Below are experts of layer 4 (counted from 0) of a mixture-of-experts language model. Rows are named router (the router's row for the expert) and show model dimensions 64-127. Each number is 500 + 40 x the weight over its row's rms, rounded and kept within 0 to 999. Numbers have three digits each.
After each expert's rows: "comes after" lists some tokens at least twice as common just before its tokens as in all text. This comes from a sample of Wikipedia text that the model never trained on. Tokens count by the router's weight.

# expert 124
router:543416496446536489491514502491573565513530488491533522534556484537571481541520508488507386489500518481452510494468494521491510588489485493512470546482536461484449522487511485531508523485550516
comes after: " (", "\n", ":", "-", ")\n", " Kingdom"

# expert 117
router:503544528478538507434479494443519509382517428502525457478522525402518525447543479532447512458493475527464476585498532525547496485467556587460510530480448458579514472458500492479464464504465505
comes after: " G", "G", " B", " g", "g", "-G"

# expert 101
router:459548468438577424501518495410489475554562458489501505463504537497555506498574514490516453590539467525560525467516540453473508521567409519474437463461453517482527479503510512456571521510540458
comes after: "1", "2", "3", "4", "10", "5"

# expert 93
router:468464541478510531549454523525463496452483444475532565584486511432474538547494523476465546451456535414451455619515488476520520509502495441458522459490425591488510522544508480581418474502504474
comes after: " J", " ", " Preceded", " Succeeded", " Z", "J"

# expert 73
router:438486563533507586514485471439417582473557527511541449504495477507504571534424503473544499501503507461524509530523449515503460486452487474477449546482479485477521454463480536505470496512507489
comes after: " \"", " un", " Re", " Un", " Pr", " re"

# expert 66
router:558505454494571450516452548537560447555516487485497455458504586542478516493536540578545520513516522556470592515462503472457510547516440476540526397539547493564481427452494537506555467489524503
comes after: ",", " United", " New", " in", " of", " South"

# expert 71
router:474471547476436485540426508525534529505561557563502494517489546601518522484472463482564517530506538522546537437505453388531456484442489461511480566496526480468454444536476465435458544481505437
comes after: " in", " In", " during", "In", " over", " under"

# expert 83
router:528481529527500415551499513576473554533522413468470496502530479558490509515511500462462497569438498471530486454456538489510438519418488537516444488600466509425558500481529449457513575413491427
comes after: ".", ".\n\n", " \"", "==\n", ":", "\n\n"

# expert 85
router:517506497495439370427506473467455404521481514473418518503560513503497491520530518474525513516528436472512568546486466509497563568491536511533513485547438505491520517529544489448503522433512439
comes after: ".", ",", " where", " the", " that", " when"

# expert 118
router:523531487495542495537491590459542449543478445525457474525531466507467485454526558394456574436535486472442457530441519516503538527507536458454521529568516579548530495501483553509516457527466568
comes after: " G", " O", " g", " Bo", " Che", "he"

# expert 72
router:419492509506490376449495487515520455477509463457509463542469457528511501475492516526523507471502529549539445549520579525507418469543405481575582472470481476498505467584470440496488519574435457
comes after: " the", " of", " National", " State", " States", " United"

# expert 89
router:518479501476475412431487516473445520555517517520543572563531548532544518574569480486481460436446410495488537496534526497511438530426487480477490468506505508409516567434513491512526590492451472
comes after: " is", " as", " was", " with", ",", " in"

# expert 119
router:505535464487507505464432548495504436504492425484541503539500560465479459445515536504424550499494455435501492561471569469423527419548486461516541462515481523470498550556457506554457547534509484
comes after: " K", " Y", " |", " M", " I", "K"

# expert 114
router:457555436457467541487487506483483469544446443550560556532489517451486488525543478490440530502480480533481530451540459478511522517449452433556477464533518476500468477462432529438478531492445500
comes after: " |", "|", " in", " at", "===", " |\n\n"

# expert 105
router:537509517464561544479517511469559523490470422434579494453493436473539518566546445561517531541573473542467549487469461510513499537496496548448529443514433496559540495508464509471443512507543441
comes after: " C", " S", "C", " P", "S", "0"

# expert 94
router:524488477477421429455514504537445478510516458560518504524504470474492546502469462526478497453517420434505563521515509521496514537535506465515487411494484510453479519471507502506487498505407486
comes after: " ", " of", " on", " made", " for", " MF"

# expert 97
router:488527471468542507487523544452553545486506468532680457436506530533566504527567498522536548488562417485540501617391559459500469567518530462468505554416466504550481513525438513496514523497495501
comes after: " H", " B", " K", " M", "h", " Sh"

# expert 100
router:491538468511515479478487462512527503440421495477477496531518566405490494519484487544536469465495486556493474521495489506497513498518490518552493468594431519464452448560470541436454498554523586
comes after: " |", " –", " No", " on", " Ref", "1"

# expert 111
router:428514461485435477627480449560537533441507473498501474499436542507505483518576523507470518533555464515478542472426527489520427474457508458494511501472463493501477557497500439564492535492513515
comes after: "201", "200", "202", "199", "198", "197"

# expert 108
router:499483514463474558472492458454511519476485396425575492568562421450449456476494481519512546499549485491540505526471472437526512480505537483438534607518444532510557450566454473504504479522516486
comes after: "M", "B", " M", " V", "K", "T"

# expert 126
router:521506515431544527508491508481523483500499496418550501531515465499507437517531496454478578499526510505425440489511519472486512511509529505424458461507475453543556426461482470480468501559474548
comes after: " F", "F", "f", " f", "-f", "-F"

# expert 81
router:544474528408508552563496547550463501483561562516501496483443497528505515564526534428435436529513465466479502461530564540446515472505467459494462507505508468502484501533475477528437478530506453
comes after: ".", ".\n\n", " and", " who", " has", " but"

# expert 90
router:499435567437485402539500520568489571544467491566428538503530500509417507543533527468461476533475422560524475490458515524511530513483499545475443557553515442490477448507433523458569522478476554
comes after: " there", ".", " There", "%", "There", " population"

# expert 64
router:445494515535471471511498576485499495449517567496432586449489439526494506506585510465429511435449493409492475523445482469466477488472546450532521510512515461507511501492466412480508548469458467
comes after: ",", " was", " and", " he", " well", ")"

# expert 127
router:449537471518425448527490459536507522506468557501562509511515465453502439516523591553493481507496547519438542511409454424491486484440435502524548422548537524513492428505532476548485471523488485
comes after: " in", " In", "In", " |\n", "\"", " Me"

# expert 110
router:484484527524498505501459528511504477531495435512502484447518541426443480497573605442566470488534542499479420571442481528469512515482560390434578553477522482391472486563507577496463474529572494
comes after: " Al", " |", "r", " Ab", " Am", " al"

# expert 96
router:468558435487524485514480456517554449540534457457554486473547482506497472471495536531464491402447470496504536455531503502558465490538500471417438443448461501506520471520515473417459520511554556
comes after: " |", " ", "4", "3", "2", "5"

# expert 86
router:440537410443453485505514400502522435477504513462442505471507470490461441509488525513547433468520520595501442539459459506513532548485487449472472504484515565479571535475529514476468505504496497
comes after: "-", " was", "\n\n", " The", " were", "Studio"

# expert 104
router:505445521474523556520489498553484374515566514537530484490579496526438445464530461489519483536483499504490489511511523477460505429497463478569503498528518559542451490534557490459472484575500553
comes after: " Sal", "al", " —", "ra", "l", "el"

# expert 79
router:425505442523584482490552553488542534513465490554519526480522484475517560513513555457481480524462517487529492409507430510506539448565499445426397478537495450495484479517510513467567508467471475
comes after: " ", " |", "-", "|", " •", "-st"

# expert 112
router:482504418514511494476505499509496510542493457463456550533544458508529492533538484585501486450475517519514514536507492546541454468523486495488454494422513491530463509522564527462528490500481513
comes after: "-", "|", " |", "\n\n", " MPC", "C"

# expert 78
router:500457473453448451547507524590482488516491560545514524524440484611480527527537481494506417418435464507510449471533490566455472573480530471562513569445486433440504520456498429466526504489456543
comes after: " was", " It", " is", ")", " it", " He"

# expert 106
router:558528563474593560490548599456593482446537476459522549499536472483534531458459471480492497510514423531502520577494478435481540539545521465418461537482498505528535436497471428498468490471492532
comes after: " St", " B", " b", " Sh", " R", " T"

# expert 84
router:565571595443464509495461512514512502484493527526463589499485529501442491490457486521477529508526496467466460518547465416495432447482464415441466402512441528460482564471533496510530448470445458
comes after: " to", " at", " from", " in", " for", " of"

# expert 102
router:461465488451514495518495521603582505530497514433492531484488454541499469585510563506490442498475492517509432481484568509494489468471475575481468422534482442443545447460565444483478517505491498
comes after: ".", ",", ".\n\n", ").", "\".", ";"

# expert 120
router:515503463471486479523501513485489485525527488585581506458505428432535478512519509466502549476496531460483533525519455532436459508575511475529519527447389516468501477467529452432454498471483530
comes after: " \"", " You", " I", "I", " The", " Qu"

# expert 103
router:482416455493491408432525571543527517558417543501497529432498415483485498490443441479451461493485465450449490514503504543490569516455531441505434481519495494521465516462517515483532522580482482
comes after: ",", " and", " he", " He", " his", " but"

# expert 82
router:568532443549571457474514502574506532553487491499486495460506586510517538524582592473455521547466492504545468545492496543466470512482474539450517487530553508484534537483550460498508518504470503
comes after: " the", " located", " is", " of", " village", " and"

# expert 77
router:510474485444520367415513455500529449529463516564505533523475485479508514493542531508505466489516515522501582472451512491506518503551536454471513498502561460485540409523515427482563513536497507
comes after: " ", "isted", " House", " and", " Church", " images"

# expert 116
router:479495455500550459407478512522510501475464488485403559468496520493481491510474489474459502525511479555537513420475580482418438501509516445544456480514478488467455493482498503448525475507488586
comes after: ".", ",", " $", "9", "8", "6"

# expert 88
router:538532506524550436516503489516511493544469524506553509477513561574518455434565500520517567574492538520558434506495495506509449502463464486527499447524603523474540517491495516555527533487489559
comes after: " =\n\n", "):", ")\n\n", " (", "0", ":"

# expert 67
router:548588543500467445533479488496589485570443498530540558509521446439530440471497542444501534567496433543509468529471518498467566483524416487496415516479561539483456481496532479514471440512488504
comes after: " |", "%", ")", " Conservative", " Labour", "|"

# expert 123
router:487569454500486496464527437444460455469508449530607492493459524449518438464527508485524588463458528464438521457491492496458518488521474555543477488426414489483562459483535463489522462530492468
comes after: " The", " \"", "The", " the", " My", " Be"

# expert 92
router:546489463468508512516496478559484440508441559501493520489525521528532556516494526537498518445494516534604480457540535388503513481483539531498552521597512541498545469445487484482547535557524478
comes after: "\n", ")\n", ".\n", "==\n", "978", "===\n"